Below are experts of layer 5 (counted from 0) of a mixture-of-experts language model. Rows are named router (the router's row for the expert), down (a neuron's output weights, with its number) and show model dimensions 0-95. Each number is 50 + 15 x the weight over its row's rms, rounded and kept within 0 to 99.
Before each expert's rows: "comes before" lists some tokens at least twice as common just after its tokens as in all text. This comes from a sample of Wikipedia text that the model never trained on. Tokens count by the router's weight.

# expert 48
comes before: " and", " the", " he", " but", " which", " a"
router:50 49 56 48 47 36 27 59 36 38 49 46 54 38 45 58 36 47 43 66 37 46 62 55 66 58 36 62 47 31 56 38 33 57 37 64 33 49 66 60 35 57 56 39 56 39 40 28 39 64 31 59 60 01 65 25 75 57 67 61 04 30 25 53 51 65 28 53 38 23 65 66 30 38 46 36 31 42 40 68 64 30 44 27 46 45 76 32 38 40 27 30 55 56 46 39
down0:45 64 59 73 54 56 47 72 50 63 38 49 50 60 46 32 46 54 44 41 74 59 51 43 64 35 09 42 64 53 66 75 54 53 46 76 62 45 63 49 72 46 33 56 35 66 43 50 70 56 14 39 51 68 25 69 42 42 80 61 60 68 90 57 70 24 45 46 50 53 36 44 60 60 46 21 70 53 33 39 59 46 59 62 52 45 59 48 49 39 81 50 52 52 50 93
down1:32 43 77 73 31 75 39 49 69 52 51 61 72 53 72 64 49 55 74 43 45 36 52 65 61 60 25 52 77 29 29 48 50 43 61 56 68 31 39 84 78 38 53 60 58 54 52 38 64 63 52 52 72 85 27 73 56 33 88 38 52 35 48 58 56 35 39 35 53 46 38 48 47 56 58 47 73 62 60 35 47 64 69 35 36 48 50 20 46 50 66 48 44 58 59 76
down2:59 40 37 66 46 48 23 58 70 56 67 68 67 47 54 75 44 44 37 69 46 51 46 32 47 37 44 54 44 55 71 41 62 24 36 09 36 45 51 51 69 56 61 72 61 56 57 82 62 50 61 30 40 53 49 52 51 45 43 44 34 41 45 53 56 43 38 48 31 44 32 74 45 66 44 46 84 56 63 33 70 80 34 60 22 00 65 47 59 59 58 46 71 45 39 70
down3:41 64 13 41 64 50 65 66 54 54 41 68 49 58 46 55 42 50 58 52 48 69 55 34 67 40 58 76 31 32 42 24 37 21 70 63 85 41 78 49 37 44 55 45 23 38 43 52 42 58 45 38 76 44 60 70 39 42 68 74 52 62 45 49 53 67 45 41 54 68 46 38 53 47 53 47 24 24 23 63 71 61 58 48 63 32 35 63 81 51 45 80 68 62 28 63
down4:57 54 53 75 41 42 46 45 31 73 40 46 19 62 77 79 39 36 41 38 26 42 47 34 56 43 30 50 71 45 68 53 45 26 30 29 39 46 33 31 46 54 58 73 44 42 31 33 38 46 44 56 36 54 45 62 61 59 40 42 44 37 78 38 74 66 58 55 29 40 31 49 41 77 61 39 41 63 34 49 25 36 30 42 70 33 39 85 64 37 64 58 66 46 60 80
down5:30 40 22 59 67 31 48 62 30 40 22 52 47 58 36 39 44 86 29 27 44 41 47 55 48 35 77 50 54 45 63 87 39 51 57 46 39 64 47 45 43 48 73 67 78 32 24 34 48 26 48 57 56 22 21 35 55 55 65 46 66 54 53 48 30 51 46 61 52 29 26 31 45 56 28 48 62 60 54 16 55 39 52 45 45 47 72 52 48 58 35 39 69 30 51 66
down6:51 38 36 20 54 50 41 55 62 64 60 62 39 32 38 44 71 56 44 37 57 44 29 69 60 60 72 39 20 47 34 64 36 79 44 48 78 63 48 51 73 39 64 57 47 48 33 46 46 73 53 25 57 75 56 48 39 47 45 46 48 19 21 70 35 57 26 77 39 88 57 42 22 50 46 62 62 47 56 40 53 60 40 68 56 46 72 44 65 61 54 29 18 59 65 39
down7:70 34 37 67 47 24 33 68 52 35 47 66 54 46 15 68 42 41 43 42 78 53 40 46 56 37 16 31 57 52 69 46 55 50 55 60 45 33 47 29 62 89 48 64 40 54 49 68 50 42 66 61 47 48 43 87 71 31 46 63 32 37 46 45 68 31 35 68 10 60 35 43 26 53 41 33 46 34 62 57 55 64 57 58 54 44 60 21 73 54 34 48 64 54 51 62
down8:19 28 39 46 58 44 15 57 49 29 25 63 64 14 46 41 37 64 51 72 58 40 36 52 54 43 73 63 66 52 60 59 45 31 61 26 55 30 40 62 43 55 79 40 24 50 80 43 78 70 45 35 64 19 42 56 61 41 53 44 67 49 51 41 44 63 39 74 31 33 47 52 38 56 43 32 45 51 29 38 66 43 40 34 37 46 40 54 53 74 61 77 44 34 53 61
down9:39 61 47 52 62 27 52 35 21 47 30 60 68 40 60 53 53 45 50 51 68 48 31 47 52 36 39 36 66 43 42 38 48 61 29 70 68 49 47 27 76 47 12 59 72 62 46 45 89 54 54 47 62 52 75 71 99 37 47 54 52 39 52 61 43 47 77 64 51 47 44 45 44 29 52 45 34 69 37 76 79 49 56 77 62 39 44 49 42 30 52 43 52 22 44 41
down10:48 27 33 55 37 51 40 73 42 47 58 54 27 42 71 58 79 47 36 84 44 46 47 56 48 30 61 63 60 52 69 47 40 58 25 66 47 24 86 61 18 50 52 39 58 79 34 50 44 40 45 60 50 61 45 69 61 60 66 42 50 54 43 70 36 40 64 52 37 40 25 47 62 62 24 63 40 77 55 19 55 61 52 72 61 12 27 48 63 42 63 65 63 47 49 44
down11:71 56 32 51 28 32 55 24 39 46 41 70 44 27 47 45 66 52 47 43 52 52 88 43 52 46 53 73 41 33 44 62 53 43 37 44 60 66 75 40 52 50 53 67 42 46 58 28 59 54 29 14 58 61 40 25 53 60 70 74 40 33 29 55 36 43 67 13 54 34 44 14 52 53 22 56 51 62 54 60 14 36 42 57 41 44 42 68 36 61 35 36 73 55 57 62
down12:82 41 34 44 62 79 35 81 48 65 44 45 54 49 59 64 64 54 27 45 38 50 41 58 15 42 54 47 36 35 45 60 58 62 37 81 33 26 66 63 58 80 53 52 26 54 34 41 43 71 69 48 43 60 50 59 56 61 43 54 23 46 63 60 37 34 26 33 29 61 10 53 59 85 44 65 56 56 59 62 38 76 44 67 63 55 58 57 65 42 50 51 51 29 61 64
down13:51 51 45 66 53 37 36 36 58 67 60 51 66 23 52 65 46 49 40 61 98 61 38 49 75 43 50 31 37 59 56 43 49 71 47 54 59 32 48 57 46 49 29 48 44 50 55 70 62 42 50 29 47 34 51 55 73 45 36 48 53 61 90 22 57 64 61 39 00 25 25 75 29 53 62 51 54 71 48 36 63 34 42 37 51 46 45 44 47 50 71 66 37 55 52 31
down14:42 50 39 70 41 54 28 28 44 42 54 29 49 23 61 62 28 47 75 49 52 70 34 55 53 43 68 38 50 48 54 34 37 45 20 45 52 54 36 59 12 33 81 43 50 77 27 41 47 39 62 29 73 34 54 27 35 77 45 41 58 33 27 57 70 69 58 63 27 30 63 37 26 60 59 47 41 56 55 65 46 64 75 63 61 46 52 73 47 51 64 69 68 68 57 44
down15:62 63 42 77 92 46 64 21 43 31 24 39 62 14 63 35 46 41 64 62 71 41 61 43 44 66 43 49 30 45 35 62 26 50 40 28 58 45 66 32 65 53 57 46 50 39 35 62 44 47 71 10 28 47 24 48 68 39 60 51 26 60 28 61 59 49 26 35 57 40 59 42 49 62 45 40 72 44 47 49 58 48 48 39 36 30 18 64 56 47 49 65 59 41 67 52
down16:63 46 51 71 58 43 45 64 33 52 69 35 67 52 29 47 67 57 75 55 55 35 62 59 40 46 43 50 74 68 73 53 67 93 68 81 60 11 37 46 39 72 54 38 41 57 74 60 74 67 49 44 30 51 43 39 66 63 58 71 24 52 43 64 55 48 43 85 48 49 67 54 46 58 52 31 54 55 56 50 53 50 44 58 14 62 26 37 58 57 61 74 47 33 54 68
down17:71 72 47 48 59 43 59 35 47 25 70 56 32 56 76 24 50 43 65 54 55 48 47 54 11 41 38 36 46 51 44 64 40 52 66 38 65 55 62 58 40 42 71 70 52 49 52 60 39 52 63 75 51 26 09 34 73 37 42 37 40 88 39 53 39 75 39 32 62 42 31 45 57 63 54 54 47 30 67 49 57 50 54 59 35 59 17 60 37 53 37 72 68 29 28 35
down18:50 44 66 45 48 65 48 32 59 53 45 58 54 55 16 44 63 68 66 42 65 18 53 65 52 49 49 48 67 37 47 61 51 75 54 58 61 33 46 62 29 62 50 38 55 58 41 47 43 42 35 44 06 99 51 45 53 56 48 47 41 56 70 34 28 38 47 57 18 91 75 33 51 45 70 52 61 50 46 41 55 44 43 39 39 85 40 51 57 28 33 75 59 59 68 41
down19:45 43 42 53 41 39 30 74 50 45 51 86 50 58 59 61 36 66 44 58 56 61 67 55 43 44 49 45 53 84 62 57 40 59 22 63 70 33 50 59 30 68 65 58 50 40 40 79 71 61 73 48 16 42 47 83 48 80 67 36 32 48 53 45 46 44 31 47 29 34 84 20 36 35 72 47 42 27 49 66 67 47 50 41 28 61 44 44 55 32 36 63 49 60 59 63
down20:46 37 44 77 70 70 44 51 73 42 40 41 85 26 37 53 74 63 40 48 37 54 64 51 60 33 39 79 43 49 46 49 57 55 78 56 58 16 50 77 42 33 52 24 43 52 40 48 68 09 50 74 56 45 37 49 26 36 32 31 55 29 46 62 64 48 83 40 73 43 39 72 35 58 46 48 37 35 46 58 57 66 60 68 53 42 37 42 45 59 39 58 37 71 36 57
down21:42 46 51 57 66 46 29 68 53 39 50 60 61 26 41 73 43 80 22 25 53 32 34 70 68 34 30 64 17 16 30 27 34 44 67 14 51 49 52 58 44 88 47 56 40 30 70 27 37 58 43 57 60 72 29 33 58 73 50 51 61 40 50 42 60 35 44 45 45 48 39 29 32 53 48 55 41 51 30 50 43 60 62 53 45 62 53 75 28 58 51 54 49 32 44 39
down22:33 60 49 78 52 47 58 51 46 67 51 46 44 48 33 72 39 55 72 50 59 64 35 34 64 56 21 42 64 60 49 45 67 43 62 66 59 39 49 40 55 54 54 68 39 65 17 48 40 59 62 43 50 55 38 57 20 21 68 41 61 79 36 38 27 67 06 56 66 45 32 52 54 62 54 19 81 32 67 69 59 28 46 63 43 55 56 43 70 69 58 78 46 60 35 48

# expert 24
comes before: " the", " as", " The", " to", " a", " in"
router:54 56 60 31 72 62 59 57 42 50 79 45 63 26 53 40 46 76 50 23 45 38 61 57 54 56 35 62 51 38 40 38 67 26 34 59 49 62 44 79 34 02 49 36 69 51 40 48 30 39 44 33 46 31 63 54 64 63 09 24 51 31 24 70 48 60 47 46 47 63 57 52 31 45 31 44 27 48 34 43 59 45 34 33 75 68 37 66 45 64 48 41 32 69 40 46
down0:60 37 62 40 78 60 41 63 45 21 37 42 50 55 54 16 27 23 53 75 46 46 61 50 69 45 43 50 56 49 47 57 56 25 59 63 57 23 43 39 79 30 79 61 56 73 41 57 37 30 44 66 50 71 61 20 60 64 31 50 47 30 54 61 66 65 49 41 56 38 72 56 68 68 33 54 34 44 65 48 41 41 41 30 74 13 31 52 50 53 56 40 67 68 64 52
down1:37 57 42 81 43 45 42 44 76 67 53 60 33 54 74 50 63 47 46 40 44 62 51 63 68 74 68 49 42 61 65 92 48 74 44 30 33 60 67 38 61 70 40 52 55 60 41 62 49 65 49 78 61 42 49 65 50 55 50 32 57 59 56 47 53 43 54 79 45 73 35 38 64 75 75 61 68 44 57 79 56 80 88 55 59 46 32 84 50 62 49 57 56 33 38 64
down2:40 47 49 81 55 61 43 53 89 41 64 83 26 67 30 74 26 79 59 49 60 45 43 30 46 49 53 75 48 36 59 54 63 53 47 52 43 71 50 34 51 47 54 36 45 08 42 49 65 50 54 47 61 69 70 53 55 49 56 45 40 26 45 23 66 63 36 43 75 52 44 49 24 38 55 54 61 24 60 54 86 71 53 61 47 52 39 41 62 55 43 70 43 25 36 61
down3:42 33 71 57 43 39 59 37 25 63 27 65 51 60 51 63 24 53 72 45 42 63 43 43 62 62 53 49 48 39 70 24 60 56 73 11 51 64 28 42 54 55 53 24 48 42 49 43 32 44 17 53 30 28 37 50 67 66 88 56 50 76 54 22 72 30 41 47 33 35 54 44 64 60 50 53 51 29 63 35 55 56 38 27 53 52 46 53 09 35 35 40 43 49 57 44
down4:46 38 32 42 47 47 46 29 64 66 63 60 46 62 53 51 45 19 32 13 37 42 50 56 31 66 57 42 42 48 40 53 33 58 24 42 91 58 52 40 36 52 48 50 71 61 30 35 54 31 29 60 63 42 67 24 42 21 40 54 61 33 42 33 31 49 60 42 32 50 37 48 55 45 56 34 31 56 55 51 54 45 08 43 44 46 62 54 18 42 57 38 60 22 11 49
down5:43 18 40 45 43 70 52 69 42 53 39 72 48 64 40 53 50 62 57 66 32 63 33 38 27 59 58 08 67 33 53 50 43 51 63 61 52 76 44 20 29 35 40 43 38 74 40 60 39 35 62 59 68 55 53 48 72 56 60 72 62 45 53 59 47 52 45 53 57 16 22 27 62 38 89 44 73 57 60 63 68 51 45 61 27 52 54 18 39 52 59 45 64 58 36 64
down6:64 80 64 34 55 33 73 39 57 52 61 41 44 56 40 50 58 66 37 27 51 56 49 35 36 58 40 55 58 51 46 48 66 54 58 45 58 51 49 73 60 70 55 63 38 56 45 51 42 36 23 59 35 63 45 63 57 51 56 70 46 46 43 48 40 45 38 50 59 47 99 27 53 53 54 89 51 99 53 58 42 42 88 45 42 45 63 51 56 54 47 31 38 77 62 40
down7:25 35 52 63 45 54 36 49 32 43 29 33 55 62 56 35 54 68 35 40 57 43 62 74 60 50 47 31 52 26 57 57 61 32 46 46 69 61 54 75 52 32 56 70 64 74 58 56 41 61 47 49 48 37 50 45 35 57 34 52 53 46 18 37 64 43 25 48 26 56 14 35 20 64 39 48 33 41 66 56 49 70 18 44 62 39 55 89 13 58 29 75 38 52 52 53
down8:42 22 71 62 45 47 71 81 22 37 56 19 74 60 51 57 51 46 53 41 64 34 26 65 52 72 45 50 51 64 34 31 48 25 46 37 50 59 52 22 43 47 41 32 55 61 35 31 56 49 38 22 69 47 50 27 15 37 56 67 50 59 61 44 39 59 57 54 68 40 51 36 29 37 75 17 46 79 41 47 44 63 46 51 61 61 43 59 25 48 37 37 43 21 43 45
down9:75 40 49 51 32 60 66 54 47 48 23 63 36 59 38 48 53 64 44 30 41 51 45 52 49 43 69 75 73 45 60 44 45 26 50 55 21 76 70 28 54 52 62 44 86 67 51 46 42 75 50 55 39 43 41 35 38 51 68 32 36 49 24 26 42 66 58 46 52 39 71 17 69 49 31 33 63 57 76 64 14 66 66 45 41 44 60 52 36 33 26 50 36 73 58 47
down10:56 07 25 31 59 26 49 29 51 41 58 74 31 59 32 75 58 34 53 55 69 45 48 59 39 57 28 56 53 51 53 09 53 47 38 43 41 59 38 69 20 63 60 45 61 73 66 36 82 38 66 46 44 62 42 57 45 44 54 60 39 34 48 34 54 43 36 50 44 52 32 61 28 54 50 54 71 71 53 80 38 81 72 33 56 58 51 24 31 49 56 37 37 49 50 40
down11:50 50 48 62 74 34 46 23 29 50 64 80 48 45 48 44 42 42 39 69 44 46 13 55 65 23 23 22 66 38 62 58 57 31 81 48 42 66 69 43 53 54 59 51 80 42 78 13 66 56 34 36 61 44 63 68 47 55 37 36 28 55 59 64 67 45 67 74 67 48 60 62 46 58 50 39 55 46 70 53 51 52 58 44 54 67 72 47 30 63 45 25 56 22 59 50
down12:45 40 43 64 66 66 45 91 10 46 35 50 54 49 38 37 42 35 52 73 73 57 72 67 58 51 61 30 41 45 48 45 39 55 49 66 78 46 19 59 49 46 17 51 65 63 49 32 61 52 53 68 51 59 45 44 53 51 58 52 65 38 77 43 39 25 52 65 50 65 57 64 60 45 51 60 80 51 57 64 63 32 54 45 41 51 15 72 60 21 67 55 80 41 26 37
down13:67 80 69 66 50 44 49 50 53 76 67 31 51 52 60 72 58 53 53 67 69 66 57 74 57 51 55 56 51 42 51 38 35 77 26 60 43 52 20 37 34 46 54 52 78 45 51 64 48 39 41 82 54 41 54 37 66 47 69 77 31 45 71 64 26 29 67 66 64 63 63 67 43 51 62 44 75 69 66 32 40 42 48 29 21 48 29 17 53 73 48 45 46 58 48 57
down14:59 37 46 67 55 16 25 30 37 55 33 44 36 67 39 59 49 67 49 32 48 55 41 57 32 65 60 37 50 43 31 55 40 45 73 62 57 73 42 82 53 36 55 74 32 61 47 61 26 22 64 42 41 25 41 41 40 82 54 49 37 71 72 57 52 52 60 41 62 71 50 60 49 25 38 25 63 14 61 51 30 39 40 42 56 50 23 53 55 72 64 41 70 54 66 39
down15:65 62 51 66 51 52 35 66 49 55 47 60 58 51 49 63 57 58 82 60 63 26 32 36 53 26 42 49 49 41 67 65 46 74 64 53 73 26 60 50 36 48 38 45 53 62 66 67 43 50 26 62 40 38 70 40 48 37 38 65 30 39 38 69 44 54 46 42 51 78 99 56 53 21 65 61 64 33 37 54 56 41 81 21 54 30 52 45 32 62 73 40 56 38 59 68
down16:59 31 32 50 29 52 52 70 23 51 51 52 40 54 50 69 32 55 36 51 49 50 60 31 71 28 55 30 57 48 27 35 56 30 48 61 44 22 81 45 40 59 51 80 51 54 69 30 22 77 49 54 56 74 55 42 50 47 38 53 38 56 36 52 60 63 39 75 69 68 54 38 41 38 50 40 48 73 68 38 34 34 43 64 80 38 38 36 36 17 32 50 54 14 32 36
down17:19 77 47 73 62 15 57 35 55 67 67 36 82 43 31 33 46 37 65 47 28 41 53 60 62 43 51 42 54 50 47 67 64 60 55 27 58 33 56 33 29 57 28 50 68 54 63 56 52 56 34 11 21 41 44 41 53 47 37 60 55 33 57 59 11 39 48 65 59 29 70 56 44 77 44 57 28 51 75 32 36 25 48 55 44 56 45 59 69 58 50 49 46 38 55 60
down18:46 48 38 75 35 38 30 37 63 32 30 41 68 23 50 71 54 34 62 57 54 27 40 64 19 71 36 41 30 73 46 60 29 62 30 63 50 29 67 57 59 67 44 38 57 62 55 35 67 45 63 44 46 46 52 41 73 72 59 48 42 47 55 36 43 38 37 59 26 39 22 39 36 59 54 90 47 65 60 66 92 45 48 41 35 58 65 45 55 60 59 40 67 50 74 62
down19:43 43 39 69 62 16 53 59 35 55 36 40 55 56 43 23 40 75 25 37 72 42 37 68 46 45 43 49 44 44 60 70 45 25 61 11 25 26 42 69 61 36 43 56 39 28 48 42 65 39 74 17 59 74 45 60 43 18 52 51 44 57 43 48 49 47 35 41 56 36 50 62 42 69 60 49 54 62 35 67 52 54 37 49 64 31 81 32 28 50 49 61 53 48 87 54
down20:73 23 80 61 61 73 31 63 56 57 50 71 38 17 43 66 67 53 29 44 68 47 69 47 35 46 40 49 73 55 27 58 59 57 50 37 62 50 61 57 58 39 26 47 20 44 45 61 64 45 60 73 40 52 55 51 51 20 44 45 20 25 52 55 54 49 54 62 54 35 37 28 32 68 46 48 56 44 43 22 36 58 50 57 39 47 49 46 37 81 42 12 40 65 42 83
down21:62 29 81 25 41 59 31 35 34 12 47 59 65 60 51 36 25 55 53 52 28 46 49 50 54 50 49 68 48 35 40 73 64 48 67 73 50 27 33 60 72 33 43 31 54 41 35 51 45 66 39 14 75 44 30 35 56 57 55 55 39 26 44 62 51 57 54 28 64 48 39 43 52 54 61 62 60 65 82 42 58 61 59 56 51 30 76 69 41 49 43 79 59 61 80 37
down22:28 64 60 67 39 49 69 58 73 42 71 31 36 79 49 75 45 69 46 28 57 61 55 50 13 73 47 48 27 59 55 29 40 40 37 30 61 48 59 68 40 47 39 56 24 52 49 32 64 37 65 60 29 65 32 59 65 81 42 34 68 32 35 49 58 30 67 52 72 78 57 45 71 65 44 81 64 54 44 58 64 47 52 28 40 40 43 49 59 38 52 44 36 74 50 58

# expert 71
comes before: " to", " by", " in", " the", " a", " on"
router:34 69 66 63 61 35 71 51 50 89 72 75 74 65 57 40 45 83 50 44 33 31 64 60 39 54 51 58 64 66 45 26 71 25 72 44 63 66 64 71 50 43 54 35 44 36 65 49 27 29 36 42 53 32 31 58 38 25 35 60 61 65 55 41 50 43 62 55 56 63 44 52 39 45 73 37 25 47 36 37 54 48 40 34 77 65 36 50 53 73 24 52 28 56 30 50
down0:62 34 55 41 57 40 61 51 55 30 72 57 49 56 55 58 35 69 39 69 30 84 58 96 59 45 42 46 59 67 45 49 54 47 55 65 56 60 37 59 66 49 22 23 80 56 44 62 34 45 30 39 69 61 70 69 39 53 56 54 66 67 58 34 99 59 31 29 54 43 41 27 60 53 41 62 55 53 61 43 34 41 57 57 70 61 40 58 34 79 68 35 53 30 52 54
down1:42 45 50 55 23 33 73 58 40 66 60 39 77 55 62 73 76 43 40 26 44 38 60 59 39 64 47 48 63 42 37 19 62 45 47 36 39 49 61 37 70 66 61 63 26 50 13 43 45 50 46 80 52 41 57 32 57 17 75 48 58 31 59 43 40 24 31 41 55 38 46 70 34 61 67 56 60 16 51 34 68 58 36 55 38 72 54 56 45 37 45 47 22 48 74 48
down2:57 45 55 71 42 51 60 43 52 30 65 33 34 60 61 54 68 54 41 51 41 43 39 35 61 76 23 46 76 66 78 26 61 52 35 48 49 49 32 65 47 77 35 53 41 48 64 17 63 49 57 61 49 41 62 51 45 11 48 50 47 65 44 34 56 44 39 69 29 57 29 50 59 63 77 29 56 27 13 18 65 76 47 65 58 61 63 34 57 40 53 23 47 63 53 62
down3:29 44 42 65 46 00 36 37 64 58 31 50 52 33 44 62 51 42 52 49 23 80 51 61 61 62 30 31 39 40 66 87 45 45 57 64 47 50 45 67 50 34 53 38 67 37 68 53 45 75 48 31 49 57 61 34 78 58 27 61 24 56 58 62 36 41 65 49 59 65 65 40 38 66 54 49 59 60 79 45 53 45 83 56 46 34 41 53 52 71 62 62 44 39 70 45
down4:79 21 58 38 31 51 48 85 61 49 64 86 62 63 18 43 75 50 76 39 25 57 43 78 43 44 43 50 48 55 47 48 56 45 56 43 57 49 36 63 42 55 41 31 62 41 43 41 28 26 54 30 69 55 55 53 60 33 46 37 73 50 63 43 60 37 36 39 37 81 49 67 44 58 55 58 70 68 46 43 52 43 44 33 20 52 32 49 32 61 70 19 50 44 21 40
down5:75 34 18 49 06 58 54 58 30 43 66 69 17 39 61 47 29 83 41 14 61 52 46 36 65 40 70 61 46 56 37 50 58 65 34 54 54 65 30 56 36 43 61 51 45 34 56 62 48 58 42 44 54 46 50 60 49 14 77 26 25 43 44 40 57 62 57 50 38 35 51 51 27 38 34 57 71 37 35 46 48 46 34 54 56 35 53 62 28 55 64 72 75 53 38 46
down6:59 48 47 39 35 53 82 69 47 49 44 43 56 35 25 22 40 56 38 21 48 49 55 20 48 48 63 38 59 58 76 38 31 58 65 65 24 68 27 77 72 57 60 62 66 54 49 47 73 45 50 61 34 67 65 47 46 56 41 36 60 50 56 55 63 40 26 32 28 31 65 53 94 48 68 51 57 56 35 37 43 27 70 71 71 49 56 57 56 34 50 23 28 39 56 52
down7:55 51 39 41 44 54 52 43 52 65 52 61 39 60 22 49 65 56 42 22 54 28 67 56 69 42 71 40 41 45 40 26 37 65 58 25 49 72 54 57 46 44 48 52 75 58 41 49 32 61 54 25 42 53 54 57 53 20 76 37 47 40 51 55 68 36 23 71 35 45 48 24 29 62 38 57 57 63 55 43 59 44 66 47 33 60 53 25 55 95 10 54 12 32 41 51
down8:48 51 67 64 62 46 80 75 58 78 66 66 47 72 46 37 40 73 69 30 18 56 72 39 63 65 66 58 46 49 40 69 61 24 50 62 35 49 63 66 46 38 56 26 36 28 37 55 19 39 43 38 42 51 33 32 39 43 58 51 48 75 33 22 40 35 64 47 76 46 53 59 47 43 54 21 10 38 58 57 51 52 46 40 65 45 42 57 68 58 36 41 27 49 33 45
down9:40 51 51 41 27 32 43 55 48 41 57 46 58 43 33 82 54 51 29 44 50 54 54 57 32 54 57 49 82 62 46 43 48 82 49 45 40 56 41 21 47 33 78 47 82 51 56 31 42 50 48 74 54 33 40 55 44 77 66 57 28 28 25 62 59 40 22 54 35 54 59 49 51 75 23 30 52 35 59 35 43 35 56 48 31 44 74 60 64 46 31 67 23 54 23 80
down10:64 61 59 57 46 41 88 77 34 67 82 74 51 36 55 42 59 46 61 68 16 54 58 33 35 37 34 46 55 46 38 57 78 41 67 38 31 26 26 42 35 40 41 41 52 63 51 60 28 49 69 44 58 69 58 32 41 62 59 28 75 56 67 46 45 26 48 50 33 39 74 28 40 39 47 50 34 52 61 49 67 41 50 34 41 68 44 36 73 15 61 32 37 58 51 52
down11:42 46 59 36 44 20 46 37 24 67 78 74 29 80 40 58 49 54 37 52 31 49 42 58 48 29 42 75 64 23 54 79 70 60 36 47 29 53 44 58 41 95 51 54 59 54 49 32 59 75 47 51 75 46 40 60 51 33 54 39 30 44 41 39 44 36 65 43 45 27 65 31 65 66 46 39 24 38 43 54 21 59 29 82 55 41 53 38 46 53 45 42 39 40 41 58
down12:46 37 31 54 66 62 47 64 58 46 35 62 61 33 36 51 51 33 17 62 32 59 38 48 47 41 53 69 52 57 05 66 43 55 28 57 53 60 34 66 58 43 45 46 64 32 57 57 55 80 56 48 79 50 76 62 25 33 36 36 56 33 45 43 71 65 57 41 33 34 28 74 46 39 77 61 43 62 68 58 48 73 37 61 72 62 69 39 34 45 46 54 22 57 76 73
down13:65 63 41 59 29 22 47 44 51 60 52 70 51 57 38 44 42 45 58 54 62 47 47 40 24 33 42 62 33 39 35 70 45 63 60 51 54 22 96 29 68 42 52 45 51 69 77 36 35 46 67 39 60 29 51 39 52 35 67 56 22 33 63 77 33 31 49 36 71 38 30 67 41 39 56 86 60 67 52 66 45 76 64 53 38 43 22 40 41 53 61 56 60 42 73 47
down14:33 61 68 48 36 53 36 78 53 76 36 29 48 50 69 42 67 88 33 57 45 39 45 42 56 63 28 30 65 52 72 72 61 40 76 44 80 60 60 37 51 53 44 55 80 50 60 56 49 44 41 57 48 43 51 59 64 69 45 57 50 45 62 53 41 43 60 74 63 56 51 45 68 27 37 31 39 74 55 30 64 51 09 65 61 29 57 30 61 26 42 44 19 52 69 35
down15:42 46 38 46 45 44 58 27 54 60 56 09 33 53 57 43 73 82 23 34 45 52 68 51 34 65 43 44 67 43 68 36 36 70 73 38 44 50 72 25 52 46 73 67 48 57 60 58 69 39 39 69 51 38 64 44 78 46 76 66 42 54 27 39 40 45 57 73 45 37 40 65 60 56 55 38 65 35 64 45 35 53 29 50 06 65 44 38 17 40 44 40 46 71 46 49
down16:67 64 46 53 25 23 54 65 50 81 45 64 63 67 55 23 26 35 47 50 45 41 46 72 63 29 55 57 56 60 42 55 43 96 50 49 39 68 38 65 28 42 32 34 69 37 66 55 47 27 43 74 19 67 39 66 34 47 67 45 42 39 49 58 53 34 50 83 41 43 38 48 45 56 41 44 41 39 14 46 66 57 55 55 44 65 21 55 39 53 66 47 50 73 58 74
down17:42 42 59 46 36 38 33 47 58 54 55 66 48 29 48 64 36 62 48 51 37 51 50 38 52 49 59 44 62 43 76 28 63 73 64 28 55 77 21 29 09 54 57 49 36 49 39 24 30 27 60 49 44 66 59 69 80 52 40 47 61 47 76 65 45 32 27 78 41 54 55 70 35 55 16 49 20 71 56 53 54 50 22 50 61 47 57 57 65 34 53 65 34 26 49 46
down18:72 56 57 51 16 41 53 59 50 55 37 64 24 61 51 28 72 72 71 53 46 47 41 39 45 36 67 56 67 46 36 08 51 73 47 38 51 56 48 49 35 42 38 54 43 66 39 50 71 41 62 50 30 68 45 04 54 30 68 56 55 42 49 60 14 52 32 45 26 78 49 66 67 42 50 28 26 82 52 60 43 52 49 59 45 43 63 54 59 40 71 28 39 48 39 46
down19:22 57 68 60 37 51 68 66 21 48 58 46 39 77 42 36 47 59 47 66 28 51 63 23 59 26 43 62 58 33 57 55 59 62 16 93 35 52 61 73 56 51 55 75 45 47 53 31 46 49 51 40 45 57 39 57 29 59 65 59 53 73 62 39 74 23 37 43 64 67 38 48 27 53 15 38 41 42 70 51 60 49 49 50 70 86 50 59 39 44 46 31 47 55 59 64
down20:38 24 58 12 55 57 53 41 40 44 51 52 70 44 31 62 51 34 51 52 66 17 37 65 63 63 58 53 52 49 57 45 60 66 60 88 45 44 67 57 38 62 50 44 76 52 49 29 55 59 57 39 55 44 69 66 33 58 50 25 61 29 62 46 51 43 33 17 68 48 73 71 47 10 56 47 41 37 48 89 43 52 78 46 46 49 69 47 49 55 35 69 20 51 39 57
down21:37 25 14 35 37 58 29 58 46 68 33 16 55 43 49 47 46 32 48 60 54 64 41 58 37 44 40 58 56 55 59 70 46 52 84 40 35 30 74 50 38 65 23 42 69 45 39 46 52 43 66 50 66 40 66 53 53 50 44 46 48 42 68 52 72 55 36 61 16 41 32 74 30 52 76 49 41 30 54 54 49 87 14 70 38 45 59 49 53 78 45 64 58 32 48 54
down22:27 45 45 35 33 36 29 41 53 23 53 52 39 30 44 46 54 25 50 56 27 69 56 47 59 56 65 34 53 38 40 82 45 57 51 70 38 74 38 42 59 43 39 30 48 23 42 45 46 65 42 49 86 59 55 49 34 63 35 78 12 46 55 42 43 45 31 34 35 42 49 22 36 45 27 65 51 52 35 19 57 76 55 64 46 41 60 45 24 50 61 67 37 33 73 68